Below are experts of layer 7 (counted from 0) of a mixture-of-experts language model. Rows are named router (the router's row for the expert), down (a neuron's output weights, with its number) and show model dimensions 0-255. Each number is 500 + 40 x the weight over its row's rms, rounded and kept within 0 to 999. Numbers have three digits each.
Before each expert's rows: a language model's description of what the expert responds to. This comes from a sample of Wikipedia text that the model never trained on.

# expert 11
What it handles: Section headers and table pipes. Wikipedia section heading tokens and table cell pipes, such as ==History==, ==Early life, career==, and the | starting rows in election or track tables.
router:498422513459575467591516466500473497489516471558434527519488463513473470413518476586462575485556502477493548459470491474511509523471452426582554497419462537449524506557528554390498507547514502545516546451433498498450506449414520494532528489520563522534499509521536482456518512543456587493445474476511490447473493509591480535569427546441523490477498499483474559532505574485543476494490501446542470454472453466406507468538420537498496547494549518463535486577537552493545488450483494497520497485478489543464456537536454529531466529460493471444499526483555426558530417496482476493561508564553485515494400534508507531500487453553492503518502503516560488482587516529482476525526510450459543496515478468472419535507506564528477484479513499492524544513482562493567496582432441
down1:556483529499551533472552481486538523604527542551462493490483362550508549470457530501545574509469469532492579509490506498556457451499416546521612507445504526473511465550520446558507488504458537462433489505461545458511514446436527450488582526520489447474522446502505448559476527474469539422429503499496486458436524497544513451439496486441490552526500487493564558526508495428446557440443526527480413451458450574488456515535478485482469521474527545442533518514515512527468512549452523493480524512468538543557544502480446489515481520441501498482546525428508488462515531494556463458478478479488527510416505499482528457466520491492511542475380478396557465566578513543532498462519468506497484467485523535504519534480484568504510524423597528526486470484504552514514525455500529
down2:494474450483534527541508513536515430539508554558513446492509482482572431529618444527553458462523459466531604564501511476476447472510494470483518483477497530499407477463608445468472514454514502448504478468446495483499540445515495452442563486456516547492561516561528460506476543516476420591509535520539502474438511432517554504488471452439511572464468479473526517500464568493472468541493506565532499408545484443445460524544472496462407550459479453443467576456523533525534524429502525519560581524469521464554422454480487501431443509558485531556517510482587557587484510528511570542475500469521481482516489526561514484500473502462504504485503507461548557458534502574507460479459547497475527526472500498487490432518525496492499512503543489514533423568450479486468517525533479
down3:488514506474511525477457472526553510578550443499554448590451517545440516534549532475545569470540513465499553490535571543482483513505490483580467513512533524444523470489471440537490431491518503451522516502431497457480469449499531545476510522538539544491428461485469441487420500479462543427517457504475497442522451556428552489518487481574414478447429465514455536522490544400489462410491436546532525555499551460540443521479467544546476517533430560437515511474571475483555522541526463483488587467452552505471535524415489514534448490512490478491535496544470520475490532499499497533514512494469578492499561493567462481492484566403547489489496485584554518484466519519506567421457486515481464520459475514550530502550456451494525490484517468535456549478528468508613499538542558

# expert 40
What it handles: Clause conjunctions. Conjunctions linking clauses, such as and, but, while, when, until, and However, plus trailing table pipes.
router:506553435515536530481539523518487530513465515511478473483525554491504521465468498402450519512517552445540502566522517569468475540566515474509463418569512464444516576445470439512519510497500421503574525507534520444513556475430517440507537473533417408466494549511523532489490583541517513523576476561484528502486496473467467467514512493482502456538475456506470421519467475498483537420509469479486519511477530473552573479503502496456546482483490473471481561541531550488528538444562482489472504482511488523410517489500512487466454490465493491534444507434482554484568558447434420426515470480493538548502590576464436442552536562581545491525563473502512535488479508566482574446464559448501419534468484514550555525406537452529477518492565490510483447588499486519510534491496533
down0:457555424486462512513522484554458520587389540547460560485511531537517541455483485486506458458508456573470512511493534512438474511438517517559510529534511541481538462513428448547477584519524520488442524572467439453467508455541494573472461558523506469526466502527475554545500484543574556561485517488512487472513478402467515488462463452524524497506458475517495442522493500457569462438476469503420467561435497424469469442470415490472551573543483452606490500483494501490467530487487488473536548507511507554508517510506524461497483456473540462460530484478503444570515504531525495520496484406533528478502500498489481398503509493548540490518423472496502545484504536500524452503445518568542491526427510500526520619480516471512603440473575430549497521554500516494490447556564488
down1:440429447511442453512582516537523470541511543575513528465477464441522502595454426434444486458479426506485488563529484535544494483494461522464457476508501507529506512466498548508583502488569601569563479509458495474558572518427549485552416577507512545541566521545490547485522500480454539493501521504575530519497488477482512522512522482531493581499551445516433497530528482523471544542498434499450461554465527517383444465450511503548482467466528533484559498504511524492493427475457507508538496505462482473436434504547426430483493507520490546501591517551507486454419503553523441558497471494494502440502545531502534507477463524544416548475550544488523489556494462502512550494515479445492473486541451513435503535521475486489442509560504451564514560474465505415463493459542480
down2:525504479496483520549548501496471519524560457458535522518491613521519430510544495480420450407506498472433467560508491525463548483520465451482406456509471570449483485469516527485505593474521531529413491487561530552472427532410543469530543455474421499549501577531473499517576472579476606470496509466425469491471495544504504465535557493511439523511469508486502582470478450497479547504493572471528485576445501489518507472455527508512521493459577519450518483455424507515508502452451540464549476558436437536512553516533517507540515534527555510466583453479497502584476452495514497466396450502504465465496478516472520423494502519502471473499464480487488531482511498481436544535503463512449480470572458579479463559561537523555535470510461440556459493480501477483501474557512538

# expert 7
What it handles: Entry-initial word pieces. First pieces of names, codes, numbers and capital letters starting a table cell or list item, such as 10 in tennis tiebreaks, IL, Cann.
router:484552512450545452533475491491532481487543451521519519520476498484476527538520569488572440504516504521561512485436511513514453500521457530493486465494508502504534506572564451469489566493502521510578450529423544526476501494431487461554496504441508498530497501534523467385521424515452491565470483483448511460535458523478444412549531507429462539523509502451481527479460498413522494622438531547454514422461458552566514494543487462434547537415554506431505589501527565498516549473535485517501551563573525519498448568552580535477531507545533526428528494469489497511553466481503465429498493551425560530580474447480531515543513530461553533487477505508553502483519532443504563499510489462477504448436469492487472541550491474469538471449503535482578494504500490453494528534609518
down0:545525541550514477554483556536434516485533531570509462451478474420491485528473532483458496470549423494462528504491584484537521433490425508565418509483544447513481563424446484457512506407448429540538483570521495540529473539456530446571500465516481517456531452517470474431527494492428499483459537549513499548464474538561455494482523465515522501459561457450530479562494453540499483491491572548453608534513459511470472498525522476482531497536454546579417484548500536558467555469496438420470482460559591532479520440559487502520566474502487471501530501483476529429561465536484455486521458480514487595473536526516523511486498542504463571499523524516474505508478567559515477471455467433506467500475560494439519504450481497537529432556515390508512549473470499472533475466518506
down1:476550455551510478496510464523489589581568485557510464532509519541504539476472463557491551534546499509521545442612544575554550524463489546488457533491439531502520557493496504552503502551476503532490433533465536531511464510501506494532534445400482484527606470440455519484505499546439441466502410497546524479487471506556460465526483490515527462476513508479529449498446505460484480499402527459525534506468494522503457436463464517606450530556497546552460525588451521445445481473530557572480521471525507408444479550541483531410513491434445470524486519505515491489496471472505529537452524520461487512493561419518497523480535530476440565508525473514530529479488540463496564464452446526426492398488475503517573443528476528504459542523510586565486522461511529501445458465502488
down2:506539512497464498548485519508533561516442496490518496475501488500476486454499504532553477537563484554493489466510448557520462541476526431442526484458490478541559559429458460571525504475515465465534503525508505519521470437482484444501494481481506523482533491457513556483425519481520526584481500523537440513451539474467576527438554524537565524438521519493495497453508413529502414529527550434509507478523543508492473464492560472505465437508499517468484438507501487463506559526501479513386500546488501466431492615442447482565517532482466553544482465511529558463500476528453460462485459591512519421427514478544448487477508554589506566568522459417487525578515408516510485566483576423531506454441581464533439511516588543502554460473454507477500573487477478461454525486533501

# expert 56
What it handles: Coordinates and measurements. Coordinate symbols like °, ′, ″N, "(aged", and "up" in "up to" measurements, plus location words like along, south.
router:551507496486502488450448523534483450513563479518471522407536526511443530480535524511495496474452417473573478543546527502482499507483486568592496618466468456512487492525543427448504563496527491445535468432573472523425503466604469497400473505527462519536523526442475517533528568499525515460548461462491522526487534442502487456526546450547489475541464440524523537514497430563505542484519481482469473430429517533501525526523479486477605464468528443510483472523429501529513470536381507534547501505468476464510510526509505492474540508525530495440532438550525469507462538528486484467514458497517535518516514576523507452527519449503550490452469512534517546519412582429536552466528471430517491571555513487458509478520510434429513496471527483523404549529489483464604519480457546
down1:455502545585439481538435499470460443530532540524574521510448497562524498481559540491541493457499483488532500527510503472470545448515550497470504468463504541539511571461502508493435518576565504477454511512437460534428543477487520517484534484497546558478482552475506507546505512490380469525454498518492455479452572588484413616465467433446468430491494491494509537496496483508524478524541525475480538528505450449469567487496387546502520482533521534478491493461501431450507498576491479466478549509498489562545529513512454525521493465453472482487495535521560413503485461493457450534525562449428408435548499450598514547494515472544530543526473500551535521536486525507489504503545423512528537454489531453601482470605441472509510505467551477460518531571478436480518478465484456
down2:522498488467489566476518534442511496432450513453548528493490519467504453528487565492553540555523493474499476555484550432497503584521456513589487472505490486410433539541473465491486486507510572508536523522493520503574498522479435454509534497474514469471401543512566441480435482479544466509482470483457524440505456532585527533485528486511541550454557491559482438441503532446561459499499518552607487526485429472541502627503483512506475556498489575522432458522525500469455510499471432485538538473500464504458548485492525519473506472544480564416436528475455534500523542509501452537512503545445425450459493484537507465494434459506456596573509486498543518383484479612543542512476411478516450475420466492482522526515498468475507473525487474511531533512502505504523540541546551
down3:465499542455530451474520581551489520447474602534492450466481514447509558481438497466485477503454574513483523425459519494433499563467486514539504497619528418506466503555496455541491482509580421487478586489514483523464493494460472470443460425433515463554511549505473444518542524496449523563485465482505545517430478415562456503460487533476504525513441499502457577494550515557531571514531525464500503522525502530441422509469502497502494479488488531475470445562418466530528485537521534495459469496524568468524520493524517602491488512525496508567473435448453565489555499503494487460472495521510500428522452477453520437524538466494529493492562395535446544501490521497528520452502481479453505594472564514514556537444540549517459431467452523474544501551509549569536437513542511

# expert 20
What it handles: Name-opening words, there. First words of proper names and titles after "the", such as National, Royal, Group, Last, plus existential "there" before is/was.
router:445428474514510561521515471409478538462480521504558538545452486497448535482521478475530503539566470430497517490480522500493499542500504439463488498544526573533471442575452528486508490526437496551514478483512546531482451542540504493529515520449453498480515517539512609603514556442455460523508487485579521538541467474464524462404478526453525574506578576475476466523500542463530524542488508522504566553477546468594475506531523424469508494443479467529472488455593525455517480508542538461525507480501552435554446479477542474548487518498483524530490497597480474532547515539505455590496554525546408496460471479483451459506566482519480463522509499511508491428528522566471498607449490436482436455490479461457475523487520611501510458541520502545473474487448458445522506499543419
down0:497520531434470528498453491561489520473504486435478499488572551431543468468461513501456509528452507426454495599526451498585480482483541476521495606529578499489507491505503480527523534474468433501486506480521492506472444476550495468484521525542480498531514534522520495540522527373447528480474487497561517468399552505510466457550491487494461501438509505521544402440511523546483580519455527428571482534573528579515519508558493535535543466493465449531470503485456530477543500454463432508517503409531526520444531493486506441523548562530517459514607473509557605516500469514512555492445431463498462526570413532567438498498470515498481509528451442484460473508521444427526492519518482494511475438535424526516469560574536477516470512507513511585534464538455498505502458510491454
down1:439506452486477492457444484500507470500474481505506504530524481573467562474458485536503476501531434470545522435554457503479531568520474481490525515491492492555469535556508538531509491643431483509409503475469494532471424487514533457470497439440507373510486499472458522529501502526474508505483412483576522538497496507563470566478508524531496580534575493463536617536514485499466462562487561458540463536543502495492471516514508508549514480505529453556579498462487468429524506467506554466482540498511526480489488504503519560422538525474438454494458573498430543531577498496473511464542574568569450489478470534499481486435467434569554479522521471519432493466541571536471513549479543500564480410434488558566463509501505565455488460483557464506484497455432504450477497466533503
down2:404555527464484426460484561535452453533492522377468481534514485508510534534442418519478530517452506585571527489486517509567506399465526483459518486495540510547497507455554467549568479414495506465473490503562486569523495540580488576532583477498471503497499560522482496523539483472458452494482524530483496538513494539577495546494428510523552507459582527473505480563525534531564504506502469538528509511433540450481519438513511464488537543535468435558497479475497493441555465511494523460460502444478483544467550533446549446510439451535441460557438521510478524523467439520532542530485569532497545432493507475538466507516524513537466513506455557555428496553504458566530519477480532506478519492519482499490527569504520521488399483476511480555515531524425512481452495446413392

# expert 32
What it handles: Section headers, infobox labels. Heading markers like "==" at line start and infobox labels such as Born:, Country:, Personal, Family:, plus table cell pipes.
router:478507488481516519518493491480490463504516502522474463519497470518520485519533439478493453508492488532506554476504447540498432572506499415496518492519490504511453489551470484452513559459558523511533482468468455546524462461508462481430524461574500431526499538545523457513488571522617567488436508534464530517528477511533509487488440533409498452442494459415446479513524510424508525549457464488535442480488405456487570538492461528436516541559469445465454506510539568493543503478423552476498517496566529447468482563581475481502518444453536497472476503458549473476462493402522488526436533528466547501591517498491566521549534576480490464413508501550457455506580481431456426486567446481473439506574505486473533447508492539564595504504567529473507534605491500514481481482504527
down0:510532510464467505489507503575510503519454546376544470462520571599506500506521492594500588528473484517508606500512506510545534491545532485541411551482479486477512467457487479514486449535496506514489466545505511476450527479485520551467563471445482479535448539475484456542453520473509530463516471480501490559471460485453507487462479459500478547500518558567408489551447525504473466471513418491517464496447505504455491462516412537507529460444479560477511530520600499427473482472505459468456481472523497487478511467551509499550517561480435602532548491533515431444458531467496590546495509501541504541532502530500399485451534504455449449483593476464473536460551490517514558480451501501543534419470510590494486549497509523496627495464465544540537529511490442458549473507569524
down1:512549544482552424451528473479500536509518511599551523516390531474536471421511553445530526546464465547544550546477478493557549541535518493502528495473518498492526529451559431499521486476475561491455525494515513443516435573405520543443524530473494543535477441492502570487471498457536527475518542572537469510497496411461555415434510472497505454488452434534498480502499503564488519529504510471541516528468492408489511486527467484468561412539432563499499498550624491460493481519454512454479490517468589520512475468461544365545505558522537548531523520446516478480467536512463476494494499503484525447542436519441537500474513456464470434435485513500509504504432501563493526536507498519562482530578547523459494434510480474530467498482518581432504500526477478449511482586494513
down2:481513584570516512491482468502445448491518459463479484506504512542511470450491535460556511546513471445471481510467510466459584493499485500510485543481532458478490577561515605475530453508485510524437517469571438564515521391485389584559572518463510517491461511486496483437468530451542496451500504478557562463483557592425514536455494426446491599552507441482520503497526532555517527515539560591558520558515551508508506481539476465523479486469513499449458531481437475480518533525466482560543461559520497468472515502530506515512485461554419523502406441472530533531457508453529511438522407446522464469491488469472447512484450482509497465539425467519508501511444448510521528550543534502550443510534466523536505466475540491478475450521445582599469513471496477499472454527474457

# expert 34
What it handles: Numbers and counts. Numerals and number words giving quantities, such as 150 members, 17 goals, three, fourth, often before years, million, or %.
router:522500561521466566457499496523457472506558447494490553468577472492470527532459516482498515477483505493482501488543434530473543499546481464483454490510480506521562510529537429513542461498499408531488532593461433487504521541495503578517573480480506508477549442525534475499450483512511509465433566467519519520519534513512534462439541485530452483515471503513532512481558498521461557590497607469438529525473443489566541513504522464434576461440499460443451500565609449533566451469494495575547508474483516575467455526533476544465490514481506577507556552479537428485497523497448509403478431498515550584507534460504496459442512469495486477546452484546517446555447500425540475444513478448528465524466500487447443541487510489573492442456520558545417475491472565536497462505456574
down1:470528504429512520535462412522555461540474521414613511509425568464476492511474423442536449448465563488505554492437500549463461522543491561437532513548589492509443527438452486506498505491560544492472519473533524535508468472481526507482524517498460568541464473469447564561545502519529436582486491490563458501424515521519518510536462496479420480529462539470517448526496469484545508464489530521504564507511485485453421481527514535546484488520523533556518500452505473411482476485557501490490512545462492439552487556440490489522556513425500482539500525461449516526534464453559452610552508533499469466522457443441541560530506479512500487478524490556523579481443502592488474532447492511545490432479480441567446430544549508443466490556482505517594497480555516512484478490513536
down2:501423438564472479519525508481511538437514513508455529489534496544506499514480412477439474515440430560448439485520478498531560500415504502433541491482480437477431451491513473420507500528534576558450497529518501501436553535481533537439493507536523451515501540543517527452570531494578474492474500452458553496454513497516478587448499432449567517486518477422518475529553506512444536477503538464509464493463451477443559544500511506517505470506462490509512480473477512471465600468559509490520482519485498578458546540480537453518461425447490583504513526478503486581470435536476562429494542456530462533555491530536513462448469483549544582539458605524553491567488459498430448522489588573498524466528483501536487470496540573516472472469498563545477488490493524496558432457528549
down3:480548497463508501492459570501538420504446455505446457454517438513432559433537463574443511555496489490499559473472549540524559484481485448495463494490471449553539414509507557531496462504511501559446492480525404529530473500668479456534473483499504554499560514495509452497470580597466525531519508524502546540501463526510505467459520496545571467485511541534486543521508459594468472513508498507514493432488428563529441399517438510496472462394527508462433506574555535495530487522510452507476439488486584513471486535470541536474487524544508539506490501458427505478572466476495506474550517526500515474464516528516536479442524431516513480539475552521539491561441504449463477493471560496582555486502500462445476536508452526517475434457454514508516529501502569484565543470455517

# expert 10
What it handles: Prepositions in titles. Prepositions and articles inside official titles and proper names, such as Secretary of State, Register of Historic Places, and by.
router:520536462459523466487484463467462481436454493517471533492421546419512439496460461492485550497457522519566507549434516497583480533522581455512535509482426461478532465495520504492503521506516561470511511395486438531415510519413522524580486566492445475444484475530438436528553494519476454543443504526483506507492477483493483486495468492458510603468568479505546547503481520454557578484485485521517501506523505470526460542525511524499557492437544543487520545526504519547440521501519460446509492498522496637456547505437545469585456586550554451509537549477436468480521553440506487621516453562482497465539506499485519459480512503485543458438530431503495521489435501554549491498439528547451515433524493544493547460499516545514519507485535520468551470490556513540536486513388524
down0:500488543445525513553499506573556456433468497470517425530534472606526515546483513495495474468554551478474469542445451514500507523487430502446449553562456411471488499500492498485523470587537470456449522490566523509563529549547475474463491432473540429562459552533428502547495514510461408496491486520568517536560442522464464570562578520541509439517559477521495476573474477523459419521506454526507540519446485512485476496420573429535509548528462498523485495557493508548499448476485487498452539504542436505485474524485494497506542400461505556542446421512537490486502460461491527454543602410521482508454527536474444423494554459511502479474529480448467530533462509470538547474479473512444525512513501527479568540480466520526533430532492519528497533582541485518459488516557542
down1:596466489506489437508483515491547543528493537451470536544461523538487478497543525520499453525476462453458505553478440493453486524451546544457549564526547534541525528463504508574483591414534491461449587537539532539564521514503581529578608498502392548470479471482538566490475494498462516479475439447467443507438536471505573532504537534449501537493522458450456501539432530509465490499469522460464515483527473458466541533473479569521540508548423489506454502536538460457555573484463486498490477507544481486503511495447381431468448510463527495462520463468556506543448531508563549491489545484430531455460455484509431529563545576502500414522514493471474469549506454491499442520497509476418519461516485479481425472549481509581553498525471524467530448528508459452534509532517528
down2:500510453529566494531511598478541498552406446508530414551492532459484514493397476508486553492457488469577566517501544491474496517502477528479503464540487470540510549577544424490425511469506437483453566477447504494454519489468553417564438487458474493540542554456560455504587548527473487597451471520544473471555459471555444429451503503521463572512482496538472486444523592515496515537521515450504552437485450497430488558434535492523485519533535524588484579499509457551552530479494537479457488452444522554501472502501516486507491478419498521527576566506532490501526514482476419466474493503531487502538470398468455546540571420501521464534539489472548527547490451448520424498439485508432496537530463497495470485506487524513525520520474498482492478512514520493435524471475510

# expert 5
What it handles: Negation and predicate words. Words right after as, is, was or and that start a predicate, especially not in "so as not to", also be, only, essential.
router:501503385502495533470432494498533491468526590482494532499485523454520438450520520466437508526555508519506484439536423585522529559536454528502523518447497514476483549508443485512478532516535535482551446591479489461585491550507525439524479490502602533486511539469508511498499531492549497465513408614448468478517515564446510483512478506533465504516487514492568497498477399472554561536459570483551483478462427524447553491487506494456522489532562538577536514537469520502483525444515497500465512557530520450493532486470566556488477536448563489472460480512452506493526513482476526510544471520393493418473469487509507565479510428542542506554407494452525490568391553569440513417458563482521490506480498483489464422520457514547492446538508504432540458485514503491480493522537519
down0:509528509488480528530466403486449451513506459490524545492465522495527507459458458500480510588516499436553510508552489531492449531524490479534517561418483495513482465494443528583464458452468539428574503483499492497538523582549501569399463440497568511455469504488570531515583520469464585452496466482521498510511491453465452456550475478546553501519459496484519465412479465458468583541527455522497437515491505473471534538529511458397514498488524552467455504542470554620517485450424464566512552468510449471442493450532474470522444490510469499485482508516482559521606507528496522514513464512451452470464553523496510591443486499513529558497448558491490561579473470453468503482526537477457511517499491594465529491531474555555522541456496539455518498523596472512528509556480453
down1:536517542545494481586536431429528538434477535497485499489465533433413552509535537554502477481511512489483505486549489471470439535517504543440554464495595486432496472475530447549524530539430537440529459501480516479544550524573465515523425451516494514519468568555506495528510468480531540596491437507503441494537556457484524490479517525424489551467532527541518452551539500427550525453450458473456587402530488485451521515502538528469534549453543481561473539449491497571494535424506491414452499480449543532531524448458438502544473505530507488480438525542526558571504493507480515519507483494512449524454489571485479590463506487449468453494499471537529481466443442431493447487542549546437429470484520543553526432494489520493508504506470485492471558512579510548529576497537452
down2:458529554545515471493488500548498525513599504550459516522462489446551482578514526491502543545529615482594544550475523504476522493523472480430486559480487451538533509538510500484477522569506529497539455499470519507474452476533433515467468499504495492432536508532523499473481500447490482533472405500510492475440519514523453481486469575525456464537480454504503541533497496522535420510433532516497496495558563536471430517390542482557467455487501563476479522513555435454466548539515490549529540544540525523542458520460567507473516465524497506495519504567555501457508545521463549519529482506472418483539562504482469538520449468482462492443514522416461502455612488533486520516441446416486465429532549482581540465479540497440525561433519505366507563512474429481491517521461419

# expert 0
What it handles: Table cell separators. Pipe and semicolon separators between cells in flattened tables and lists, such as election, sports-season and episode tables.
router:564515521525476503539459429487446514460488446501426476429451518488475543447519605538497446463489460485460502539530529492479527458474457434524510545500518505518525456509456484463525459458489521508544520495423463587537550440521463538548525546505432527469521522501431492475515501493488532496444548493559538461492509513545561510457540521478522524473580542559451503462492501551493506533499514462565532531547529468447533419474572526509467444446446497486553484572478551477540453437538515437474476473467499522484528444484521531512498539475504471522503595482527474523567444505565576459503412466440488509393493503440465570502510485540524530486470526509543502533519495525506519519501569463597541467484583535514430467499520463538466533543586559439513531553402531441523525540495458
down1:515462551476607554560557546476540533507519470512517454493515510512505560474526459467480509470514490472530488537498507514540487454523492426488502503544568474430530516506480526418499415486483480437557496445491496579468499436424519545505529513411413546503523534490498553462530483559478537524492483558478514449505487482510553411524584519514428496500489473406423559536482551467500489528467529486569506414478448489469520470490479514516469561493514464489492536479495486492465549476495550445523486499513478541500543508555451550534524481473464549492499467401522567472503492405494547530511553452525518492419528515487484453555514459546518570500599549498544517426492442505519461384509587509482483458554487477489527589457470477536528518517518534542445551536453515498526570479482521
down2:501508556456564468486477465565552547512484492497505440577501470523445533503517467445513510508498497536448541481491512463495471531483485481521513505529465511448489543448507526500512525498480494475522485478582489494568484469474569496559509518508431545527487483513465501516487534567476456546494494443480484528441493564388480510560476502513528544521486539436512449503522451512505401458569474540453512466514535505490436464564446531577482485544515542567470470479488478515443479470509492503537499453583492427567477501414469460510493474433471479554539454433531589484589551460550539505361494534534485473541524522493567470458477601546513537559499484480478432513488447454524512548533474557451467490553550576471520496468508529515521478534520458524522482535405421505440514506578439
down3:575461492477527457514519531557564481508522547514540507529519506454477553516508493547491466520615537461507514471467560535470460499474600454492565481558534529465494547483455529459498426488481501492524443413510454465470502480489491583525420451508427522465456480450423565484586550536495402551453508512563563474488458475507455463425517483555481489484520473424491554504510516459560483551449441484511506519462486485529443504466529472512529467444552615516496429456470493506452459486552477484510458520532513515487523496498529570531487519519494491557468486386455518532520538487485481509481497525512497449517528496475442452545466534498501536582506521481514540509523445497530541436467558489523517572554465493478599514474505547514537478438414470507490541484540522530480417481586473

# expert 23
What it handles: Verb objects and complements. Verbs, pronoun objects and prepositions in narrative prose about actions, such as prevent from, control, him, use, support.
router:463472478569542470450515478482507501528557501422544447537514477514509467528516449461502594491554531486474476552503504479531516492497455451485507480487479491478538445442481506523504475454439499511545523506522487468465497476545490536494496465449466461490560444516524419497557550486474493498482569523515434557545446495504483498522537549483492479465473448526506459459572527514423526484565523505461575486513469605561574511493462526473487548484462555451431545544519521530522457542462397540505515464475515501473448466544465571412532471490472514499511549547451518438477549496482533509496554537566474476437631466565447510495450480484383497423523523422573523463525453570519540462511471477434510529516515506430515493471476508501535526463466488522462478377461553550454509517489536
down1:522470515474443486493575496522530525449566560483492478480426498528551450457499553440583535554454441505522535553475577470481486474493478523527515555470534476467579543424513494546501502451443549525479501495456487428506510432565478502523507507518494524467472439412469476484522432445506563511548465555551478518540441499495539491512579486465512449504487483561528530472486481563398511512490557516461526547508451485549511538509472472473521497497481570441514521578533468487536481522482477517525484530480514482569482539477498497503516421524460525535496523453455564539453493534531511462469467463513432424468530451473436559537499566516484548466474500450536541412529455612519502531477438498527473481608595502439518466476568546531513475461426532513503521431506481508413515515489471
down2:509545470466605534448460434457417460448437495473535487539544488502499574532496464582488471432518523477474510514494449450471542524538456444562458509553452546527504460526444496435470493497621485484523514557502579526459524505405552483447471507475422462515435518543545576490450469493539515556509484423475481487549531534525497534495470503494487470493491469570459515457579526496457564473530428531518519520509500565536481506518488504511524489536529496496479463418463479478504534520503545435470520514466516448486529541527516519466503548458514519439504444576506494496469491473423475566465561496485584492502486568511528526545459391496512487530592523551471492499523490403442499462541438510525512551508491510491538505523452504445483491513572552473490537529487528521487415428528560
down3:502541477538610500489521541469490484542525460483514517532528478471518581473482547544490522454548509511474495523453434531478492492442439439601532479500511504408513506533441451438506485444500517522456472569492526511527494508353498503428536501477513463523475499496536567491535545493496571513513482474522522498525517519501500562535513501498480493439471391550462474542493472514446503475428473517524401494526521532504473569579444499489532506541517506483505466499510530539477519487426435499446425489523406515534551451504510514500483601488487470515439497596509463545490494472508464501516475454520517502554542593527519526511466515512521574467586499486486585498484498417575517483536519471536444553498477433455538503480501618472543540435425494427473503518492490470508484516480489

# expert 15
What it handles: Place and institution names. Place names completing institution or country phrases after of/New/United, such as University of North Carolina, New York, Prime Minister of Poland.
router:524516490514519559454518486439546516457520520490442550485427507486518426463438549518466568535497451440488419510503525575594467471469542562443480553495535502560439501586509521481490501466548523499413549491481497507481540511562435470524562538472565517497538493475453516509500494484536466453443503503567515522512439536552483574474467462512524545542473557519506450556443528516495449498475550379584557558510521477505442475488468500521464487510497484593555524533522543518484462462528541466520552457453579542497550490398482490500481472512516421491497499549530530498521485566499469527485449524453526530551536455515481474524499516522445415489503434408546510471538492541543505526473550579520456470541512584544467449536489552520521561452485497467441506461453493490454495473476499
down0:464491572537466483511474565582468457509433512512557461556500506538437568498518553521520463461568512523513545555493502487486460443523546567475500449502441457491513464441435513477468477473566428462494457536446478460449489497450468476444379529510507512470402492500459456469581497473440516469487550520511516551492495517509483511518472526490494395503570542480494516518569433499470494504468497514483483558542445513523445481506510502458534508446489506435513439489519509550474492495520499511447517469509557536474445519452516545492501511491478490507543524513514456434451519520459490585495464562553509482462533493546544512502494467498525592473478532518438601502488563570440497483435533464517574569499504485540585565570586479522447442506502499546553548545495445479574473567536470
down1:468485467444489547495538523450521527533599598511541572544492491472506482520478446534503524485470472479528522472461504477470468553488475540486524497507507502498487529510519492513516488516474541534486545509504504506584600514559545489448450499479530517519533458527450562445436535522485499520504485441545533503468457504517471528507541558514485474525470519524490390446535491498507491508414507435542468484412414454426571466517433440542469527485502520543496498571451597510531521449461553530433504501535542568445521567461512473484502485411468500498487501485456543496447485500561488500440523536482506538522520437564473511546493468526473528532506457472563461474529488415505467516581461620492535507579463460503443532533419503541471611478459449485426505458528526485445513452545516
down2:521528484543500503462532508507536470500494497524482510494494467423567451538518442563606494434536525452533468460515519485489433519460498533527499549568521414485560479532531519577423505482487510514461533424519547445433489452515469554488513485454552468501483459492548456554484495545545572460546538516504496475503491453486497495552542536533436579564531484532505484435540526587477481521506543418462527524467537527506512475508493438520552488501575526469365534545515526500488442470480467504551468560500448528538445468523511389530469450482503503568466536501468537503496440511457463471444464514558497500496452526476487486494565513508563424443489477467521503484544465418485523616541436515502483470487446529526463420525437493511467463514501531503461464497442487556461482538516579

# expert 16
What it handles: Place and time prepositions. Prepositions of place and time such as on, in, during, near, along, often starting a sentence, plus "on YouTube" in music-video lists.
router:512459502518472522550548512508494510509507617524533467483504478528507468496577513459495543449523482445542514495480509438564508440460483509521491524511532484495523500532499515496494443474519557496552508517504537495514536508439484491524489510569548513511417515453481540498552461468532461426531492528409523490511566467470508458573451503482531508446505493460516568489449465484444400423447424543547541489488498507507484451531547547538577479529462471494490507520489503514445541480566499466490500513507459498536479572507541553565448527454471445538528469442542493463479522464478491486465555416508505516416509484562496516482450576494557557497478532552506513437548455395521558474505464577449521552609470394557507543505539431553533482538433495447521509466536428482590530483453458
down0:484464586461489476537521466488527513417578524471506504516510443459527450500557498475428519529505527454472488478459460434481533499477524511454456521559479549558493500509583506462472476533415509398551513499537491581499484508415597503510563475502543524541558555517436543541445548498500493546528462450520518461582554514552495496588515569500536439554578478447472523530471564483481506507568501456485488510516474509543478494509544494499523428474521466585460505498488512442530463566483477518470423509492471525499526486471466551544528541457457520496495514522486517457472529490460476452524537461526495537539570462515541499523445441535521483498530510467460434479443429376455533523543487515444524520487440419514461506572508566511442522506455510514555465500602509476495563463502479
down1:413526420465546458570523484518476542513507382567478528567497469393583495525560551543457552470471456573413479547514456456453473527569489536519511478520472510507540529459544496494501490481414483500465533533516515445518570496481489474465447504498535502580558480554534435504530489488505517491517487518517471493478481510533460539454527464494498479472530459437491470517490562560547559469448511526510500498504508547516514491469431536523465485503527495536546504519493533438438455433524434499458486487446458554440429525482459479430480482497466484462462488570504469480524483502537516543513537475457552494487450570571556479508474507537484518451475446477525471534503596466482445537557499526500544513469534581531484514445490477528542518420604565413455456468485455538519512507556579
down2:573524581455530549516523477383455491449492597442517443520479458479509530555543505486555459506540559540471499516528423489540424517455419517500483450498539481508507523482497513515506469510501552440481566487503481504473535493527491521546502482502515452444499434468456469512510584489523497488531500528526423455450427484523487430528522551488470507494537520450501519544515521572466553458528443479567458439535470494533461477456494494518523491548556483502594605494451538497486529538542529522468567538503533481573516464464487574492465505416486474447486513476548530560493431475423501526502560561521489566495477541453525462432404438487460554505509520546439475513506503437482462450511524480580565546496497436477570504523469552483536422563512466486510492454491500498564467479507491